Weights of a small mixture-of-experts language model, trained from scratch on English Wikipedia: 208 ReLU neurons an expert.
Below are experts of layer 6 (counted from 0) of a mixture-of-experts language model. Rows are named router (the router's row for the expert), down (a neuron's output weights, with its number) and show model dimensions 0-255. Each number is 128 + 24 x the weight over its row's rms, rounded and kept within 0 to 255. Numbers have three digits each.
Before each expert's rows: "comes before" lists some tokens at least twice as common just after its tokens as in all text. This comes from a sample of Wikipedia text that the model never trained on. Tokens count by the router's weight.

# expert 5
comes before: "\n", " the", " ", " The", "|", " He"
router:138125143100167109100118162122154154105121159124110129119124154120100124108077112112119124148121142105142127157105102127140143149127142145119121102134151139113113170136139124153142122133105155142154147167121098175148106168120133133138133128127109106138147175124136181111148180126134094176162160129137141153164093118131156122108141164124125147081136141147130172091121143200128132128099112104096114141123123128135146142118141104155129142116136137127139111116112158076130147116175124146122149153105110124080128080171119098165139090115115095122113169140112144157112138170066140105154131113140083127169118128134045154175159156135142088138150101162148134115136124130091132152064150139132098160097143115111121116140142126149119163153165088132114117127156144118065123110135115
down27:112189146127048110109158140095159079088164107145160144142113106153136142136142110143138108112136118135150151097115124188113121157080145101144138137137111110183094140129112143153094136086123161134138121112129087122149204106131109129144126115126094156091112105120149128133118110133156152120133154151151156128129132151142138116105134079119166128145153141146124109129125121118089151099143142129158130109095150131147145081107109118101098112124118129127108158109122068105087135106156117152144114125129146123146108143118103117131107147152123095108104057118142140110130172104141114113089133180144157138093134142098144145132126110140119138143101155153155164136116083107103127158175103169144120159141124133138128124103128134147101062127144116107099082121177163150144139124149136
down28:094129179113022100133132099108122105150081144111131119114133159131155156101170133175146142103173119130077132082130138159136133132132130118148151149130143102150138099136128129138101117092130080164093100101176132114111122127111174138165192071153104122126144103112155141196119114123150102108162088157176120114121140128154194147084141140124172117131140128153129133105118092137161134147113157117091120111091107122129138159138114141142093095131112126117092156182099120121127125113130132119166110169104154139157130129117123136137120181108146109121130111162108147137120136116112136150147122129150173118150116147112147092087137094136134106131121089114127105146146123137112138098148128113132136123148118149162122154132116127124097128117108131120131128140103156082143132112154115
down29:148105170151098119145159164123150124158178128103135101142159109119131148120134116213170137104108127156139136137150132124130150089146099143152116130128108156148096145147103093103139146106127138123147151097143118102130126131147155128115114115156142146123152131109113118102158149125061073096096116143075134102134134114152051176149131149132108162108117127135152113138151107095170121141097100140109107134166113140152162122124133128130193173157115157084074169137111137126117120103113117126131133126120141127148147122144135175131110115122136115128127135113132155153103160104115171132153116164089142135142134098182108110124146180161105126150106095116070116152128123115160148115121125129101105129082132138139120168137116132138103115114132149075110162136124118127069126160128113
down30:143096084103103138142154117136114170132115118097135093119111158129135127155155131127164138117163103158083094077118096153137109131128100123118166143130137117129125154108161080103115148086124172163137053136150153136111058158149133106100141110125123094099125128150146128143144149113075126107122130140104164115137151110109088118146136131140149141148124097094127120165127087161171103121137147134077108101171110098150141147141118112127106134161107166120096129131101105158114073161143126148125139152118154097116109118154125095135143123150136126139151146134135153137133100114132135110122147080157151098207139132119154128112125098101142097116140070087111149154112108144091130133182143112143121152137132087149137165091126149122117168131113151120133167137117106132080126132131107
down31:110148143152161159110106124132095103093130128139144145122118127137132122152153129140133165130149115104142130130119104145111131118131110137136102108164086135154087121117108150148137158173126146129114121102114130144140143142117133141098110142140163099116123141098154099113106134116136143128103047157143134088158131095115117133151132130135097135082121141144161125130140161106149078128107168119114171147114182143093095196127105099135152132151158117140142137134167107143110117128159173173127090102142095156156122123116137120116131133142102139118129151164106087114153130107143122202125146076123132109151189141151207113107120140101149164105121124148128169174144056136160173141153178126141163132138137150121134159161152127157122106108113132103103164107128128124126160125107145
down32:086124105081147080105169158121104102150134134115168145135153099121086144134103137099129131135150105113168149093100167167076141143088149127123105112144119089116130137150119077137155096129136122102171091150176140129124126166141099126063151123146145131147134138095140169141137151100123152110113159127177132117130131102143143115119173128106115125138118127146171121110132141131155123152140106120093125150132127127136139112157116105161123102137120125166116116155166111109113104124118133176100190115096146137109141191132129119137123128139131126092113151152074156147127134098114136085128082079138138132112157108159078125140115079123171128161181143102115139148128122107084136101141121145133112170128096147116189114151139097082138123129107135127090138110121099125109131115122116
down33:075131105196189153102130115092113122076140140099162108108078137142128106111105162173137120074123161119096103141161132149139112110121135101140163160170161088192147126129100143103136119134145122117094097125142134079131142151101124164127119167126100113123113131161126119184135146126129114167137115121165136184140099085142172124143128138124129118093138123124112105105122113112156132149157142151120105137129114127111102125117149125099114136153085134123107136099160103124123149138097170115126128140151116136126120126142115130138115138114177132129147096105145120166110114162151084121117101126156112111089130109100090138129104095161120127135131157118166108128116130098117116155098148114140116253111116142125157121149121108120131148118145110125144151141142142148157114154118104
down34:150109114142153139156124120117119132124108144117120131121122142125112120130150122129084165136109132114135153092112089115142141112129153117123130137123105113136088140102117105126116117139138134134084150116132103133155142115143151144103132108128168096124086107131088099155174127115158128182109133121100080128091124088147193142116148132098148144103116156149167095134125111173119147143144115097136117103149113143164155143123108134114163112114204112113171150132124165142116133137126084149155154121165104136184085147111129168125146106144121139118170157142093107113129133075138157105146096096098179120133105130089141068126135129149175121131207111167123100156162099110162092125097123132114139151150165105115103111100104128171089110118169135123119106164155105120121149127136104
down35:135121199144109107098178140112140117143104102106170148111157129126106123143093130115172141140137120195115179120123121155159136151126107109119150142130107121123099061160158170116102104118160145121072093120155135103164137105090099122153147137113123152120094147164158138122119132106117109100128135125112115111135125140159198110119143104115165113100141187115123141141139128107168153097136122133103139093172100167127150113089109118112079104122110132150119141103111083126072114104113103102120129114119141159130154129106147143103105113173120120134154086121117131124136134114108150140104125133129093133122084129140120131154147100131146172123150144117159119128140122119110122157162133105129156143110125151084183128137119141139141150090116095063071138165117122143122131090144128
down36:168111063128177136164135134116105146130125122090103110146148144156149145136139121101094106109148148091141149148142135139127118159106104137135156102127109095090148101131104124168161122130104112137130142119128133117096123145119138178128129135158153141093149129107057142116106107164159154155144160110154143141108142153134171108171101124105123125099094110157164141137122132166056098103153089155109159153117095111111118150126134125112140152146119130159112117139137101110156164147116092119102090115111140124138133111122093128125109114087155140121115172147181134100157136134116136112155143151141119121118136130148135145158114143110115095142141147136127108049167131135123120119104132126124104222158159093140119117147115157131134150147122158152120098141147120145188120157133065
down37:127151139136067131079138148089164080113136137160101157140097105134104138083131120159137129128167099115146081112081123083126148132128120122122149110147105126138112114103150132119122120122144117122161150117119101107159139158127117128129098102111155157142092087139155139142157112158109116132120124192086073157137170127128125146115090097150140152114180138156113123134091151115139126115138146143190094075106148102151153109113132164163163067120180109123124157112109143113060144119149143117136116097106097110123114118151141157117086112116112138110125113090139147147096117103107117103117109146091137163102129163112135120097128123140118145126102182131142099166135138100095110146129121104125148112139146153105126132105104162161121077107118149112137136150148148155124171128123162
down38:129125082122111120132115135137110152099102131127132079141127112107143128158100149110073163128095139157093102138140153120132114150119150125117132113142110105134170131108135082129144141113139124143156102139112122142125070142107127127174137114129125102149163129130131117097116115183198145125160164118157094084187156139114101138145132126131080134104116103135183131113093112163131111138120106155117121134155125119116134129160153134126111102072139114131147132117181120126143157156123061143117150142118156127119140141170084092135099127126107124174121142139122138123130156109124156143134097146117125095134108132135107153174084100131131099115119118130108098130118125127147176102164139132084117171133083107160127177122107086197129163204113116129106125098166127135136113152127121
down39:124143118098189091100129167097115128115140146171147118142174129130164137135143115074152090088135151128123128127096135118102123159090113128146157114093119133121122172149085112145122125143103137115138098113141158144103176119127120158156114145127113113089157107088108116118103125120106201150117139082128132104127125091124116130130122128152097140128153106139108150130130151142132142144125133150158141132119146119148092100141092162102127135082140120151129104065163144165119134113136127132155143123137105116108116102156056112158136134121126158140107161098163161111151129112114132133113127114086134082092145123132110168112127142123164117124144143141100145155059152141122152142115133091152137139150137108127128174158156117153077123187074161186114113124176129090123101134117129
down40:138136100115170117125115170132120119107114164159132078055130167114126111172129100111101121113120132163145153165138119136145092115098140130118095164165115163145161156131139133114124085123122112150123131100171102167149101159122138097128138092137109149121117172092158094139138176104104128166112135110114147107163108155113156128123123139163109107138146126150142179123130139144138109116076137119082152123111111083095136130102145123077116158132145156116122101143107152090112148113103098111084144145105167112132108140140140132127116106094114106119110145134115125138111122119066134132097135175111143102131134126134091149131127142140101121132163106158133113100092144091113157113139111169080181118138090168163119136150124112105117130144134125116086117171161116155073106093123165
down41:149090085096116150123127157142125152183098127118112158151133151129144157137107105122111124174173150151105095126126110112123123150142124127074124150127171127094143147112125143123145135127122137164099153131102108168146068148131168124125135136118125114150087111146188186111078148106143120100149139079106146135147129168135127107137121133150110116144103109157096159151082151239155135121158113136124129128115116155104130139165108099140131150119095139148136116166110090108127094113128130140125128107162145108132142065138127127133139095131122142155095159142155118133154126175146125142107185124148145140160131136104139152126122126111140100115113123115157153130195129124130106074159085162155139150126164110124096084133125137136125134132091106126126117136162128140108123103138136
down42:146148096144151142143089150149118150092108108128137154159133151122133152153123145121104120106132123143122108171153164102128101112095100135109133145110149125086129126170127090104132155097107129099124151133102156185167141133136126125126111130144129146150126144160121181107122096121128127110113124116136148143148136148124102095117108091119103145106120109114139153177115130180116136140147124156147102164101147126124103113108087136112136108104063108172136148141148128181175122113130146134147109097139123112164096114137125127090135149129121103162122118112136173089158141141120114151122125099124138118108162131123132131176082165140156159167110209147136125158081064144093135157132126119149136136148136095160128099174161130141088138179136087142110109087182170119166132133120118
down43:160100110115144166179162131105117153154091154084115161125135146120090130202190103124133116121158163111135143123107120121084116106152126163110116129155141192148116114162145125111112111115118107148081135120128144128118097096113125150134121111104141120144142131090124152097117123149078097109130112127124194103084179086119123147127138144136132146111138097132123154086140099129131118135123107166113166147126096138130149116131148113142111132154093164125072130094147121108130080150136136151104116114122123105130119104155121140134106113102147162128148162157105169141145116154140174147137162125146093207117124146125154117089125137121135121139156109144083109067106133109145087170138108153142129157121159164141130136122115109102146160147094142136142141110129114139118133122073111

# expert 2
comes before: ",", ".", " in", " to", " and", " by"
router:097110041171115163156162085116052067159104135146132125156148130120138132095164148111124126133118105155132140125127151167098173174112171138109141149110114135119113164150080099145143148136116148152116125126170126048120139111108116145144110098166121144110143120158119125138127145105160129123108125104123112142120155139102140110132081109151130130148088128166137119152109071078148146119124136120110136133124132151116103106147101127152100132158156144088107140110129141125124128097132175115142130153122107148106089120160130122146127130115141151105111117115171118122133126113180058100145169109093148095101097138159148146118162114112153101167138115097097148113119098099139154117116125145136114111162115131155152125117127114153105129158156139100134167130142099142150143150108118
down0:138181155124097113130126125133181125130176113132136146165150138184134126162173115133114123154153151120146091130082121121174104122166128128163121139156123136113152146144125128097162139116117144148134136119076105152128150091112148127178139128148110142124101155087102104130149132114120097139132133126153154165107103170092155180154118117099131123128136185121176128112130117146071138153144126105105114097126122173131171112106163121091151085118162120118104120155171134155124104101116141092119096117130122121058109134120114124170136144146118117125112189132151147102117128108114100089144117165036124137118134140131145146162134119127107116170154146124129156121112157168137139154110131109135162139146101123129128116105120104147139115124141103142104111099163121076130124156099145
down1:110116135124143143140111124142126103145158122115097138143125150124157160140162152109097101124143103112126130154143141077143144101168152118155160092098140157114102069155156116122123118144138106136093136132147134164130130114123174121175138135088124115126120154075166135090141157117075154126095116153120168101120136115107171117138106105148102108134146123088130110149144148130113165109128153105102166124133118099092130083140122134157147145165160128150142122114113115156120142114132140143147093118131093153129198119148161073105152100126129093155144168149113112146103120111164154161123129131116102134144159104152163117131142148142092132116138124157100071155113096140198113131168114146125092074127127076122099146160085137097122128104144158179136147122137132122134178102135114
down2:163097148076134072065136131138133115145153115156114159118102150113130103127105167102161165170136144130127114184136114138110138151126143130118104125112135117112109172124164140088128103132114155125140130147114131141146169178133141135106074089093107145117146127146122150117174109122125134142139121160094128167123176106134109120131112126150122155109121108147097143153124171147140091125138140124162136085100098119153096126152107101166152090109159134153107155113123127155139116131162175100154139141133132126068118093151154113164112088134095148117083165133135131117119104110141107157140169148115148089157152164118121129126161132099143125140102181137098127144164130124128117134092140133136159092148158109137112072139146136137092081113144117114080128107125112123072124100132088
down3:141114143106133102148146149119157151118135102127098135126136165124097125178143075103103158109066138078098135136122126133178107136142161136122124135157196126130124134150112141143146127180141123117115121201146127139115112152127160120148113154113160103129137135116089126113157120111152123135154149094119071127144133123127166146159115093130123096116106096124168116117137123178131105130143125144150132093110104164121145152109131115119130110102153160110161162136109086098100142122141128131156121090112154142108143158147159162119141109113119144141114136083083082126152101153122144114157039132131104134156145118165115107092155126059160125095129127154122127163099089145115082108139117097076096104121164147113131114114167157119147113131112105115126138144120135117118122157124105
down4:145102126129127134114119128147113130161155145071106121096112133156150126182105124142157141182142069108133139152128103109108093088139130127128132140095106143139120127093134132079098153127144126101122131164119111167152149179091147144127117144077119137117091106111118142124171127146137124108118108165175106073103169116123097120147168118100106106105145134118142117148129153101130129165147110096119144100112163168145105141145115146117162137158110085134121116162160099102117071118120119129140124140131134142092158130120131125127149134168125131155157107193135148110147138161136104152111100186161134157159163146132147115073124116112106140120144151116095106188138098127142174125133166157138128091093125108147111103096153143143116128112116163162105125071160127133096121132122117
down5:159123097135146152179125101119119111114117139107138135129154113160073163112130146085125135097138135119153088101085133118104136132111110119171133154127111117143106139132118124149127138148135107146146093160138083164121155115113119132122117124161157119072110093092111118072160145134107113094126144150132095139158138139135120055090165124082107130132115123145147094111111151155155157113133175097149126129138165088140079115135144099096131148145109119135084153115139138101168100137162147147143128143129125119143099133111165116124101147099118151107136139145119129119094155070129120122083177074151143098108132168138104181102126100177140133122153151125126136150167091146145136158109137122138124086116141108141094149130106125144106095129163087122125168146106112127100149076091126
down6:124112102126104182134151122129113145137151164110148103149160094144120131128122145149147138120127118130127093145155109117122115140124071129150131149134105130165088152086170143142136167131134138127135115117135152080095156155115146130109121087157139117127114121109125109127116121104102136087132102138132103136146131119112141104136083143135150118079126087116124099149148126102170156144163142140114103125154165148128187173124087175100127112147140114124106160125111123109090123129145112131136123127127168114103103116081119087143107070155079108080106130154174150125141156116120116162143143118134129130138147146112140152087114177114148145098146140116155153084161147092108130127169141118105150156127182068169144151100167071103124154083086133122131133108122159106106150156150093
down7:106142133130176141152096105076153115129073135158165123131115155130136133126105144155130118117135133097176084147132103159153145130126112112110132116093149088124186135146113184124141146117141154152090124082142116099131138127121172126156149162173101096137112117114137134134086113127092158148111125098093179108140136121128106116123119090121138175208102117133092136134130118069084126131099161153140136153173100122094158163126164088109117140139089121139092083126113114149122083110158119107170109132130166100136118154097139128125115139158173105108120101152154154105135138121131101104126137098134142132106144093133119114113147135129141148164124130153163155111178115108139105128130102107157110099165136104172119104107124107077136131115127092114128126108124118138153096117123143
down8:091183111166128140090103098142156126139146135163117145164162107157176140106106104135154160128124141119105109109158148120181141205156119117111124126106143132090105152081124133115127142131138127134134130148104125128141152113103124115113120101120153113113109126153114161099140145090126130091128134121132099103136125154118102141150123129114081126107118083146093116151096155102136108134133130157150119067122121157148138116167098113129137123111123117148148161125142126140102121141142162129135127108144148112087127164160159125141091132139056150152101150048143167095153112119125096112131146167106095152120111144080131194145134147093131114103093138113124135140130124132132175118086101101152139117122147102113089131085139138112139138126121141084162073162098126128070143124118115
down9:120150151153185168116103138120137108095140135102131148201143138129154120158118148157101157109142171123112121132151111130141165124183137095126158135104142107117120113120183098147146076143134126127114115094177121119112147135166156103135131131107177111126135102079133099149100121087138133130065093083159130089150145164128071167132153125161106161124127162143102119138136112125101136105136115105125111130131128147137117156157109131135118136129095122103171116113117158117126143091095128136139116136111092127177138102126099149105152150112124171143096109173121126115130116134130171155149097142092148149083142086110128140141122167140094138144141121171141118137099138123115101117161148166106162114136111129156153120142079149134171114096147182137125152108139133092150089113138120
down10:182129161086130099137160096120198124108154135129125139099094079159119100155162127138160109142119131105178153127099123132086140113165132149119141165126156132133126075138126134099134096133138103111118115143126163109131108165162116150124151120135125087149127148091124109070098121127122123114131099159154162122120126124131112130115123146124136160165119116129099129159145136116112104108117070098116145172117152159067143126105122111146176147179125096139085097177141112106120160128153156201105173147107121136110134112122085123103118183130140131135123113121133115141109140142153111142117132175116143166145168124113159109170138164143110122138144165161168129148122136114156138100138114122118172140146140136131140124148141088103141146095109121127116168087099099124133092129119151
down11:178121160088071100122082185120174168117161103140087147144142134099123147149114127130129121169088118135121109137086084124122136133134104131188152112149071113166101116119162149079118111120142152169106113134110152142111084122086137102099160118118132127150139083159056153132113119144137152121138150142117120081127125134138138125108142102144148117107132125104095132156067159129136105151122136135097135131126135143133143112120135121136099116116130110191118170159124131113143105154146091103124150119127142118128090098150102081103129131127153117097147141144131112192103131112156169175132108127127126132112142163108127109139146124129128169121131117143125128110126120120129134108155098169114170128099139173139143111110107149096144142125142131135057147124154125121084099106143094
down12:162195108146202190148136138120150120082101146113129127101144144140095121122146142113127181088112161122112078133117136132137158128155183158154073126123170105154135168140154152144135118125130144155062116112114117097099111167114180108179126113135148094109145126122130136149130124159100139131149093094131129124151148107119105105133099139160174129106072148138111155104165095158120157131142122126127138153148111117095155192138135140149126106110128104116129138135143150115143125186120136149132126114145116085151115115096112143170084104133104124117134129098111138140111141099097122144129144110135104148134153128129113112166138149153156107140162100120152126129152115130127111147118114144140114110125160138162152124108128095116150167087141106137166164166092143163143150156147113
down13:116167155117119119115117138142177102153137099141080140133109126082098135151121122125098152132149148120101161144134104093103132108138113124116154140138117136140086084151135138109130149140188148117084105112114109182134110132123135107110157150117170120136125131118158118105114131158108100147149136105129076170133113073169120178114127147116168146171125143124150133159112138120132142149133121132129137072137148108143143099119125103100110098093120137127158121149136133150115090126152133150079134107136116123107127175086088105091143167108122103077159105129120140137117145168149179179156105098151166163110141106155119120119131110099126131095184118146111109153115125149110099107147166133122153100116106119078112177154129126160136118119108141112105069163163126128074119145148116
down14:135146181169144142114149148153110111122136163141109115111108146130131182121110101085131155127136106105143159127122138152175142057132098097164119118093151125088132104120116151129138131122142118115171124101078087105138116130121117094088162099163102144133120120108150137134117102089126118114090102143145141121128138101121194095110179136113136129124128141166082131156158098079168101094115158130125128155138132161123118127156133113119166171188111152093132124130127169162122134132139095145115141135129127163150111152151154154087108119124109108132161128169122127180138135088135123148136141138145164126130078133124147112131116124126114100119129059130137152131126122112118131107156136133109145129125144119135106142174145139129100058117124083116105102130188145135083120144165126
down15:097098179076162092089105146112105101078168119153116127117133121105168146089174116127139120159154148126095170130144103103188142184133144115135146116153186127152155106115131136142113138146122115144103130096137132100141126106121107158082138108098108140145125139112142098116099155130124106139173081096119155122146096135115101163107112124093162134109149147127122123116160106139096130135139140104094155133146128128085135145165126095099101126128122144122154093136088125105115155097124159137089136147131138124084153106122105154122094099152097096140120131092056088167124159129069124134146131133107065137143124132133119127179157138157114119145146136140119152122153094124121129138072084114147119142112146151116133150090133128141145143091098117121135101120131121116137133142151088
down16:147130106101215128154147155160150188197158128110117103112143133126105094130128136123135121131120136135119145125095152097105139130143089117169143152107123144134115140113150113123142161112168125126104178103113114139117064139097114111131100116140120115140099171087137135141123148135125068122153124136074136112121130126165100145117140142161110145101111155142129125131107121110159127171100067126153074080109142125115176133114135140139135162105125141139098114154150148133128127158080081167132147078144133158150152129154102135116151127136168115102167142119103091135087163158100139117139116117122126153155128140172103129138147093132139149097157119122094132133127133164100119147136116132108123131121176142102123158143137116124123092139107131165161139151102093149090120135100073

# expert 7
comes before: "\n", "|", "-", ":", "==", " =="
router:133160154152129144088104147166178080145141141138155139134163100170191146169124120094132162103147105173121129110110145165173136083153097127140117111129120124076128206137151119100088132093137138145118099103104100105111165081139117126090136142152143137117155123099150116154128100123116114113133178102126137113150116155119098099141179161176143122112167106121115160143128064056140153146127138140123121142119107170142161152154134120080141117157116152125102119135111134136139074141102142110143172148159118116149096137128167106144127136140107109117123094155137138103159154124126141135157118151169127090081129120123146117161102128134177127134146085150116131147128129123119125125147135109162139107126146124122099119116132131121102149157122166169117137111140121139111111119146142
down0:078139153135029115105132134114138116118155117131098111107130160144143124132109107138106090165157153164177122117144085060114142143111129110136111119155111106170146078133140135117145125115108146134111115160163123171140107126085106108098138122068104136096147139138120124127178144123151132106108125107140137120112115132113115102116086150139133098088156104159125143122097170094123127133135142149135163111156137148124162093136131155110165159148089127128147149127155153167095093155139157078171103100106120108093132098110150154111115119110119126154134115151122152140106100140135158129099133159153110071104153140114158128135101147123116126114099121125130091119134116116133150134156142129124101075124087091117149133108148092162110141134122102106126157139064121119084126084136146
down1:126127105160131121105112115144150124119133115112169159116113139164106114140122158131146156119143126155083170169115161170146147130156164109121132176178132086140130123146152149116147110149132126072104102082146103123124145162079119137121123100119130160130104141132122116109080121084163144149140146137149123170157140152142114148078106146140164145131115151148085085120143142170107121150157108111094158128112111177133139166135143125108107127109121117125144150155142148163129081117118122135128143114077106181131179150120108168123143141122111137126150158177135123126122148122157148137144151120158123132117170113078132088090080146126149144107105151099126120140138112108170143129150127141090116187100097165125140100157091139108153130116113129138146174126172093167144151169118143
down2:081134126141112105153167118120108113112107098144159114124147113115108157116121127153146136087139176109110137094094120113130145129131153131132167120092163118139119130099132107171191171131105093144086133127135074150079102107125124066129120157078151057151125132130141147134134113096120102094175112115147137133121076136114118100175108144123104095115129108148152139105110088112128128126134145133162127133125149072170149179110152159108099153131129102164085159132138114139090134118096140105148135151112139111144126098115150158123124100137114162121117076116167100110115175127173097106108146184123150147100100113095147115133116138104098140131103109144158133102110110134135159116131146119113131134166131138113108173157110115157161116136092123126154125134120122130174125145162150
down3:098183142132132126106073137122161113107160064113123098143145126155147142091164114118129164167127137123137127166130117159152112149140091090160101140122127160109201154125127127108089106154108127131135165136099149128139122133117135095096144139135184085163141157085081137129105143118096145156131112082092101158157099102140116119133095090133112155187121119137058167111122139090149150137103134154134086133129119136120111123117105166110108103110110141135111128155132116131133124076099153146127108133132155136164091125133095156153085132106123116112119150117139122131122110095162108100071181141143125130123112118115119126085176108157099130129126162105126114109139154154105134131143123124123126102097098139138134108142163116110147115127139099164161120170109138120094143150096134
down4:111111092133040130137111113097118141104133111110105148150116111137117117118169122155174126150137141129105115166123112160134084124115123137139134130143143158080135108151079124131103075141120149122150154127152132145131092141138094124096149141163129120115166104101119162089099130124135140174124116087082166091133160117137105174109106123104118121132096069173104136123136083091112091121121093127100133119162121099119097149118121156113091150118113105143152160115121098138125121156087129142096146132159121108125125161134112128152137171123138109162158131158112148161119135099127111120102158130106158140154125135107152145080126135131136155127174142089133116130160088134118123134135133070118102159111140131126105115146176179087135157114118126102156147130107197113118115105171097
down5:157093138107086105181169155122116122114094133126111105126125138120137101113102079108118105154152116094109150117099108094161106191155126146108147116141133118133123142129138131128122090125100102121112090112126174158168144152141130135154116153151087081140146147098158129121159128091138146172156131140137156093138088144086172106136151141167107101133132141147114131093143092131113110165157147124149118140083101105123142176134190099154157088114174110135127142118144179100148098159109107094137128126154143110103111089118140134158134132139129143144131149123113109091114091118122115094140133141145120143147113141117164098189141110102107126122120096122140138097134155137117154191143141124111092139140128158131096134153108135134107120152149121186100086087103139109101154112089139
down6:131136121137082150168123104104135165141080139167140125137124119085175158150116139153136120159093120078087181119130112137178122127119083150101145104134145141148142129096138091140139106128118120138074143134154116139119137096121111105162107127113090112150165159123109166149141126133134149155152123095131159086143104119110204133087146166156094126129100122130077124133136071115119174151150120135161109154115092126103119134141140133092132092086143143141114108123191123085166121167136116122106079119126080088097109117152111114132158114100102132147135170118102123100129105144171132152133140145111119139119142088120109125169155171160145159128130131116118132123095151103152140154119109123119119153164117162159107114107127089114114137141101139158137120131115163143115103137108142
down7:108168164182174150125121109130173093087127132097137135152171123123130095127109147122140191102154132117137122117106094187124125138127130131138147157123140127133153104170141121158102100159112133128110095110139115131113123110170138117127109163116128107176104158109143111091183127153156105148115112130117130099139116112141204141131170088130119121089135169137134112144113124168145177112150137123120115144092141091141122120084119143153129133125140134142119110146122137089171097112110148138187104147096140088149096107099147107184121109146094142109119167129146151101130127156134151148111189142143121089167126118126164100089145149161136141143077138137123164144146127123116143103137128141143083150121085144150116100162136138100120134108150107178133137124120147116130091094135139
down8:144148121121070135156141077137174118131108148110187148106111126129161123149124162144100096169164156122113100150111125107140130156115106092156105113112138169123116154130159160122100096145091167122114147133129099139104139089125141132163099108117122122173144148127137157179108086134140147144115135158125154136105142111092149125113115098109121091095138086136089122131167135086143092103094155138109159130094100129086149109108042125134133130075154129103132097158095134132138110179117109132102129134180122192146113106139166153122157103119141111122140118095111161092176109147141131155129148109124103100135135132147123096128139106114155146130155142112125127175096131117134146107158133115134150154125104108120119096107116104161097145109116148118137096121169121115088149130096120
down9:130128158148146143186107132140107115103106136083100159144125170137108106105083106130165144144130077108133103131135139077156088127144137097102157131100147153087126127157136092102155140130116098080136146168137163118113115158095104138100131089104118129139113098157106138124128138162166125100124125155133112134140124145154116125133134095123108117093131100123109144155135116116161156117134109118114128155083102083106127107136102169164133074102142105142163110150122116125101133163111125098148173106122113120129139124135164149125145132117086159143095149103138101176112077176146155099122116143116126123093115140092147088154131076122078158139139149085124112113118142130139135107094103133096140145096173133064163117113127129079137118116107091125158172154129133146107166144133137
down10:091153130139123114096131132092151111138121137108147126133098118105147134156140111198112118105120127111110155140115125121140147152127118091134136136083101114091120087116167143135125162135119114110123137052122116137132109161170140138150124132112096138100118122145140094116093167113071113116093097148130094166150169136123140174110116121141160183158102126150126178109142119167098125139108168128145135103124121114141112142123116122173118149124097141112131098105112155125144089086148175131130110171121100061125106082153143131134159146135158102118096118090143109146106145118108131123085136145124136154138119114130148141118165110124088128095096159164114120104118132114115146171153143150128129116111226125156132152119088131095111120104124133154117093113178120137099128155150150
down11:119144135124076164136142099103113095135092105159124094149178103157149117165159099129140133114131107150143095152124111116149130134142144109106121136137089143123100128137131150105095108112100136138132162148157134126168157120145115146078137153089111154189129126136165168132150133129119092112085116171117136119155142140080132120119162103129124093131131112115149137126084113117077101144151072109141102107133104147134106139116149111090127120098141102113118104110057112160137056142146125123138085157124103136149128137103145165117085137136139125122136129129133118163133120133136147132103098127120074107095104164158132163174134104143154152169144094152116070133154113144118104120154135125128131202123150104146116112119085124116115183126107111097146137133152126179148133128122150
down12:135094078122081129148134147126090176121107116169128075148127127100135120115119094101118126110132129157146167125130145139169173176113148141160172116135115119110145141135075133132129184104083121111138115180122116154146138158177137132149101113154162134138057127155134114145153175149130134182153099122162139153117121127128133125145071137083138140128116107109115138126112119106136088151128141119114140127134129116133114088128136143139106164138132123091146124155081105105109126141105154124137123112120142104084124130112131143133126089134109101147124121112143111086175131112134120150099110114130117144138131113147109098090108092092140139131115091128124119060146123139123130115107113126160139107117155086158108084118203151098095084113126098162152133108160167130148114080113121
down13:137089127102141102140131171148130104167109154124161131140149139131130106139146121161147146160150108107135129110113137137122105141118134113126125090103130097161141136152113137137123116128148105118136105146094189123137142138143153126096147149121121098105133122159163115095099120119068099153095125076141113163163080088098110137111171160081081143117126116124120158136166126085133161107126105121100136164118147123088087077137101120101142119151143111142124131141124146124143177123147153114158135160087098112088186134099127134147092143110155157114135151114124099134146149107129115175086132113098118169163098111115105135158182124122181142156112106114115138152136127136091111114123129159199107140104129132109097141165111122097113191141105095128124158160127157113159133118111106
down14:152164163161143138085121108152129076138109154138117103177114146146102142096111101146091106124130146127129167139146099148117146147119158145131097121106141091102102130143115143147109143132102123114117169131128120148133132091153073080125139115140093103123125133098131108144123175175105116156108138126119125139097127084149115151123105145106178122146105186119144131177119074181138157144126138135134129123122170129155103138126151101139121121080120141130129099135071112172099123068114132138163123095126117149164157076161128140158111110120132139122133138142203133104145169108115132172130086091138130076147117126162130124146176150129157116108128138129127121150147156105152137121091141122140134115147158123110190125161126124128168101115160118172124121123136147110115155118119157
down15:121115108119109167127083106128140160151099174096167131087138114116149117192135106152133150128131099140121108110148163143088115094137097114136130157129124133140108156136135082126069141143093155128145132117114083125139128122131129155140152136167157066133087112103143162127145108075184127146132121138160084135138106140110153100123150153151144115156125099158121083121137083090173177120115124114109109126137178159154151169123135083114129111094116150110134133059108119135089052101125132109141152160135146170089136162138141145150134130140152109115179128150120122150149149107121086095128086127111127120155108100167147087113125145142161145109142143084124128134136115124141100110153118132131126138137173123118111149135143097134143104142147156112124113115140133123112137111110097
down16:119146129131077143131144136083137149125123099150131170136101132181166137103130145198117113118109122137118112115115080084160168160089149109104138138098119091131159123134105129147151154141105139141097107140138145170157131109128125158077128137133116120125159091162129148104152140146149122120106127164165160127134122150155097126118136145169122115145152124161127120146118102139144114134150110124128123128144156129134118152111119124111139111131152111106105115164086093172140129133082100117128147108147104096114106152088137166171097126138148130144107081133173103113141120067072109131111129088092107132147107128106074125166091143140110165115117160147149111116111099134145111209111146134137102139088134141126053106116129121150112181154105100116124108114124124086139133126149120